{
  "router_score": "softmax",
  "shared_expert_gate": true,
  "parallel_block": false
}
Below are experts of layer 3 (counted from 0) of a mixture-of-experts language model. Rows are named down (a neuron's output weights, with its number) and show model dimensions 64-127. Each number is 500 + 25 x the weight over its row's rms, rounded and kept within 0 to 999. Numbers have three digits each.
Before each expert's rows: a language model's description of what the expert responds to. This comes from a sample of Wikipedia text that the model never trained on.

# expert 1
Name-initial word pieces. Opening and middle pieces of proper names and nationality words, such as Finn(ish), Mc, San, Lafay(ette), often right after the.
down1:499508530464541483493464509510511520463534524491500486486508472485482511488516470570463490490506515526471497487492499466517492555484492504548493537496501511530465487494513502518480491497539514
down2:487493466458490501529448481478497491439503475489466467473524510484462496513515553475521552504515512510538521520501535499476545493499507531462504495515509469464513474490442467452528570494515527
down3:474492506454522472476548501472513502465495449530487506507476480493541453510501492483478548532535489580495534517517505453509495522488466488571494520546488497505511526496486523491480533487475485
down4:498487473495536493512494498487492509478512512516462477492518467497522525527492507468519477475502520484481514505517475508466489515514439470501497516480472475496505470491490473453529481542508506
down5:510483520486529486468490498506542465476496479485484492526500489480490477471503483539508515501528481490522482463504516539520489487468510506471482488537508505529486512484515444443542541464477525
down6:498472516482514545523495525513476464481472520512534540486455483517547502487493486525475531519467496540478535485530488534480477472493506511515503488508495509540518486503488497515502528529472523
down7:485518515531516502487518478503488450512523508491529503494499485460520482478509518502551515512468467543533475548490478530488515515494531514479473506513507496546479542453495537504548549463464509
down8:485476480494555451511467498482470477540489515456488497486487510475454501508437433523509482518551497518536533501484486500500546497490497473498468496466501478486477482541533499517525483536508515
down9:524494529511469437521492484456514488519515513483531502479478520511527502470507486505552502487503465503545496494522563503474478540478504514549470508490481489465507514513491496532511488539530510
down10:481454439546492547480512537531460517504478487518535507556483467537511508504486452523487504486458480489468486514498431489473523486505496506523492518494503496464475514528535530495524492457505507
down11:535478466534480468491516503506475536507523524493473462495524536507502511522507497507500489524533474467452525513516482536488484508482517463553501531470555508535497492498511531541524510514500495
down12:504515484482514500505473458488502523494502495482512450530473538527508503488484535505506518509522538445486490469506506455479504512487522512465553478509517480500511468491560481455481517501527520
down13:530492492526547486492483498463495520499514510516489524472493482508481542507489483468497502481509491482524514538519519512507481524492503516509486511487488463511469502511481505498441473536523517
down14:504522509511473484413497529479495520475495512506524490473496490501494514534494463492466519508508506509506452501550511461467573487482501453487478545502534531493486545504530545491495482480493498
down15:463485476474522514483462460470487463499438504498506513431500509496519515498523475522520523519479508501464503532488531493442519473514512533487506503506533492504455470472513481482508517536510483
down16:526494483524466554480495473471519546494508534511519493492535521495486469463550529488478497500506463491456498543537489487534477482494482533498454503500533461518461467501504465517516546538500511
down17:475508542528517484487460463446529495523550466482471513495509520529468482484479479470482529501496483493465498534470500490494497478506483466543492522563504471524502532484488523497450490459522525
down18:473491485529524518460488482517494482441477548484560489513522484476517506525537492490517489437472538445502522534496516493496513506493532535500507501506547547457505500517565482469529446456480503

# expert 3
Mid-word fragments. Middle or final pieces of rare or foreign words and names, such as Turkish, Cyrillic or Thai pieces, e.g. Tov-uz, immunogl-ob-ulin.
down1:439519477538517530534466490484522487483539530506510499520521523469471515490526500481503470532473503484524485537513479537500512492467480479471526469501489514464537490515458512451473496484519487
down2:514477513489494505460508528503508513502478518524500506488482519502534423496516508497499529500507525502518515521494520514477499537519441548487504486524446493487492519439484481448476494460505521
down3:485495494535469473507482504490482466505462537501481508490490499487465534506520526510480543453489526509499516483490506472495501498487514472529535471538544492520478521556501485501497498540498504
down4:498451504481500526539503489508523457481515496481487516515490520527504493534542466497490557500525504468517474513526485492492490518532493455511462488498523514433473525523497502489504478535461494
down5:514481472499525525528522460504516502461475515506455507456528495527482476480472515486520516503542470460544482518511545464481511497517508489514505523515488517509509500513485483515505529503519479
down6:505503475515482460502497509478539504521508544510552515511514479491523482538529431514460439473547486499531470484500518505488507511485456490468513487500522495469480526508491520477460489526544455
down7:503481504475524561516448490512525508443476462493511495487481502481499530506538479495474506534481532482511510484515517528543532488463540494521503504468517488488472498542528467459459493558465526
down8:472499471524501484501523501523463517481517497505537533507505528530496478500475468533512527503568490508526484463494493478474444503443507520457507534503526552461465534515490510476507488509505469
down9:510498496500509533501488526487499503506465489556523549531524526533509508564512524465535467483510496531486491508414471508494456535518449483474492502499506513498494495490481498495493520505525498
down10:509468439473495490476490499481482532475501530479481522534534535536485526513517513481526497504517484472491477514511442475470470506523530520479533473459470514518510521495483506533488527482534509
down11:441470459510502493529516478491482495538495516493511496496564497520491519503516486485525512456478465503501522513522512505522504515521484465463514485555472537486509506522487490527491541543459514
down12:495519499534506521478515541502472512498489472484534496497544533455505468455484501507484538492467478547492461462542513534520531482508501517526494507481488553511494534496446522480490522508509538
down13:446483506522520484505478512488484529569474503511466478473518484512476486516531483502504470476467473462487529467507481517450525543520494462488512511485515519503510511498454503474514448471530517
down14:479496471493500492509467487519478501500470490511476508524444455476449554505465491498517514492484512507492495490576483483497512493508519504479500512519479497493498484560491457566444453493495459
down15:500471531447504532476508505504472489488474502506545485519470466524511505512507514493507538480502496510495484480542555462521501486486527478478457549481467553493511539522540489476537488460499514
down16:467489536537456498468483520537450518495482522545481494518495478496505545493517549531541468546487474503515507495515490553501579525502526507510511508451483470498477489480427477523491478483530469
down17:494529485470529516496531472540475551495517528508512476513501471486475526555454472516526520494511504495515524506497501507483481491515516435484476458529507500487464483529452504475531453445486488
down18:501479483513530469523500481470503479508489487492508543559481499495480479512477551555532510568462461510535485511497504503433489512466482487522508508516509506523498513514510478539483488518479508

# expert 0
Table cell separators. Pipe separators between table cells, especially after numbers or names, plus some commas, colons, and joining words like and, to, from.
down1:476467544538463485487478471529479512531494521468495526507526438500470492465501535539494538493541495434465478496508540500534483499466474484486526525470519437505497492525502466482494478488529499
down2:459515459563541510503512511507535496498482473539481464491492494478503487482495502489528509520535487512484463509489463495488480518475432494471558546452515492487498476505476515483551503491449511
down3:543479457501468503538517513491516495475485515484478505500537504515504559450525468479463524499462483507487527479514454497534477499494487482481479509513519525484477479481525450488498483534526551
down4:509509514448484538499477507529501478533525475488495482501511489515490471481497533470526441508460559482475539463505487500489548491466522523514522502497530503487506499487503484517517535515563480
down5:509508505514473534511546514471502516478491481502546486525531503486494495462469523483492493515509513490482489530515512496515501452492511486514546480463528469507503497515456474521508427518469502
down6:463497518484481504511536477486511502492543532433482511485511508493508447523516463495511474467509469527487499508479501465475492504490474504484455498481491533500499519509513505494501497487494458
down7:483464517496495538498475568492490509531457495441486477497525485483495501499478447555537498512499524452537531495521517517509496487516496564458488475507538528502496538530521545502490462480536521
down8:478523497466465448475492492497512506464473481486483492523495490529491489486501487522506562517471519538477520532507527491473540415511526517505498529486516497476485500484487520486538496514490456
down9:554465447522493531532486511486485505487472503514502504525498496472493498498484504497518480527528490505443526528467492525482488512508504479460455496442491519510498469505525487504467458487518443
down10:528496479467515474509537464479493485504498497542493470472419496489483507500510513487542531549495533479533474485517457544466478507499493451507473501479499520464465510538515472523491527509467459
down11:555500498509479506481461557518450528489504509504534495539495471518511548498488486438461498505501482558527463496493482479503486537532495510497468510516509542477480545496539508499533466507506502
down12:522507483470543468491520466512500532467516517501466535485474528498544492501536494517534491529496527513526515513480467501488499517481510495465471523505511534499517489530448513511477450482494493
down13:504515461477450496495467520508471479518488447480503505476508471493520505500470445487507508561505462477483494534489463495518483464543530507512500511507469535477510511466500504480514551470469534
down14:480490490465448494497454465463500525535499498523507489423524497502524532515488480521500552482473547490536498501471522507490513481526523484477469547528523537508485480506514483488501508493490494
down15:486498465494540505488496497503509512438487498550497500494490508483520468535563468462510550525509492444473499510468510468481508484487500495493463499551514491505527490529474474481498482469435479
down16:487512451529503512464501485445488497500505482480506544495545456551500560531522498520526538459466487506487485507521505458521479488504500487454520513527455493512542505489465507489541516543464504
down17:479502516531507495487496503506514495509522532508503526494499484519484476525554496495524546497505482484533557515491511513501538477525533461511520492536487530501530521477508497509502529544516492
down18:505496512534499505487507491496528532482507511487525555463481505506509521506448512497520531563505458547485489526479500465492490486532450537486472492482473484509514502503466478527486550513532545

# expert 4
Verbs and clause words. Auxiliaries, pronouns and verbs in running biographical or narrative prose, such as was, is, he, that, also, officially, made.
down1:501507515532497496498518504514494541502510490476471517522496476445486494508510513485505504468526474473486474506481501523535491491483512486543509524479518537474494516469505484497514557462494483
down2:529515517456497511489506509519514493539521518533523501484496513527462522496478490522479531509509484492484499525522503482446514501509499479477521492507498523465484539535530454467502459460516459
down3:494485477451460511494528524507474507511513474503523530500501502481469517491498484454546469549502451507521512489510507505472543487439538427453450544501466485486515497469502507470470521464500513
down4:524501512512490488533520493531498502516490423495506532501500529491468492550506461515499515490554494494513502496517490493530464514504522451517553501499503517478464476466488548501471507469523505
down5:512472484534483472527545493532482487509532495526509499473516509460557525526510467476499492499529458513451514502559506509500476509488489445493484538514520519492519501457504543489450510509544505
down6:510531534487528517499491465526498499482471526522465548505516453515496484514453519479500480520519489492523468493506509490497531542554513520495532566473514489475512530464505514462473509503496476
down7:496478536466523480465526503505522481484470458539530476527481496513530459468490548481507520483506497554522499496518491471506511492475491471445509525487518480537480505537505537522472501530482507
down8:518531479495522517467460512478510495509523533494503534496501508507515476528521530485508477499493476509496472472495540485506542524455499499491496512516553502462506531536495533506532490505493488
down9:516502487498482490500448521491525546486484490493530514507511526507454464486507519531461516498524510529516494511529544488480511506481522479548474489520484524470488550492494508536498513544455516
down10:494483499491521429483491509514517540482460491506448464517501484518490532488525522490494456447507506490462499500491510510531521494508474499496486528501484508533467457495523496491494488528502500
down11:512490461498504476443505456481472450515495524502501504485491496544500509503486489532481477522513502480522466512492480439500492522454505515466486465467521468534453489510516482492497514469474527
down12:519488462482501470529485506474481496448491501496463532486543496547470507479484512497495498505508471526513494510457490479508503512498493527514543460495465533497509522529514552511512497498529493
down13:455474458498469460495478485503493492458463537511520486492501506508528477494464520486486537484507537476482451502519493498524487511501468516484479520512538473518510526467533506501477473528514488
down14:506502451499513498537518521495496507491475473474555501482495486490514494455475491524487482448479506539495532546472463483521511479512529514483507505506556497493460534493450490501550497497506514
down15:484524533534474512492458524488504507511464486495513503497531523525536484527465477481500500522493503475498473489511522454480540532515461478566482485514512446523532473543552497528507491527482497
down16:488465492512507526475489504475515533519473513512473472492525477506513512528485473502514456529481464479529513476534519509491497498549510573505509491502528421493493515520475514513544535558493493
down17:470537530508493476512533477504517569474484458472491479521484446509510498538529504569498495513514502468489490520486513529489476502505509494516550455515505517549498502494444487512526524462486524
down18:480448518482490493477490498519475522518519486559530529547485502507531535515505488529522471508550494464472492459475522522500517497444511536517482487493513472516466461511511519507505503488462532

# expert 5
Nouns after prepositions. Words following in, of, the: adjectives and nouns like rural, human, national, public, plus dates and numbers in prose.
down1:464469511523481503495502496457508494477530493526486504541520511492477472497493496438446508474478498507490501498452462478492502483485528531465519525491489518550503525513539512484533493493468514
down2:518484474497515504519472498529450484477445444513497526523515484480504502510510480487548497503498508557510500504496500476515461478523488518527521498521544484507515514518511461527481508537530528
down3:484485494472549492512469482510462529463511532471499487468481523500518493437518533515491492485473513510510498490488508521485439552480515521501502476438536484471485520511473531502525459520511487
down4:464497501515521555518544497502502528511475571477488500466465502473501494551487519513502496465513484520560495567542498500484501531499538520506528486484460467529514509487514508459482483480471554
down5:486521493485500472524488509490487472502490486497489505548478481519484405441512490516513504525491500481474506505505491546494558512527453515526499498479539516533542508497535487498489477469488500
down6:467472463515431523480480516536476505474524532501508476517513488542496519474495512471497500474553473510427499478515501485500564516516487501505473501454483481515534529491468459494537500440475552
down7:497500492506492503482534520461548515520507518514521458468483488488487512482484529500463470481486486491501492516516472502524473468500461481467502511464455540513490473512481530525485481505450511
down8:529500506502529511519476455517466561487524492503511517524480493509490511489503504511548491462500481487467503563526486552498491545524471540506502494487490480507493499505484499525531494492478478
down9:485491523502493503509487469479523485502517522496538514487461471452499445530501533464528492509495489466511475495520487473525504492500492510505490509468516459504501455551519546495456538489498528
down10:490472484485557465523500500504453510519491525513522476509473538510465511517502524516510534482528500494437482515510515475520495475494514497515519492485475480504507474530504464540474510485508496
down11:512466537474504519545504532449516467528492512490497528473512501501495526528483556527501493509504493501510476460493485497458521509508536496471488460514486491495520477551488561517498513533490497
down12:541532528487479477562509492478489468486466506500532527493491515484476501506442491490515482485438518507491509488471497490470485538507480472493467503462507535509491486469473509492488468529488442
down13:503507543445517521512510472481533516525477532443491491481496514510528462494539502487482480527551459491520497498502460496523515489502524530504499485526502529525508529515521504465536522488444492
down14:504487487499502514520467482462542483525523545476488519505465498491476463498491513467443501520455521490474486522499499459535483495490488489518569508510500472465530516515486562545502489494492531
down15:528522533504442475515464516566462466474492518499502505535499519501523503482504526514505481505451504559528487489520545485502518485496486544532503480507499490502502476476512468504478502470464500
down16:475457495472474485500522524460526488493512511524541527490498507494507489530475526469509446520513567515487521501480512512489497461521507500494539496525518519525537502491489443459509481471516505
down17:477517497515526505459511480506467461488487488514473495530526527501453482444491507494542494550463492555514526471487477519478490520501479534499536479504491460517473491527521459443512486508504472
down18:502478481540495512511483483509509436544491561502527495472511496545525460495461501523503508492502514531541470486538504514543508484502570497515505502552475526501523518501496522503536541518543531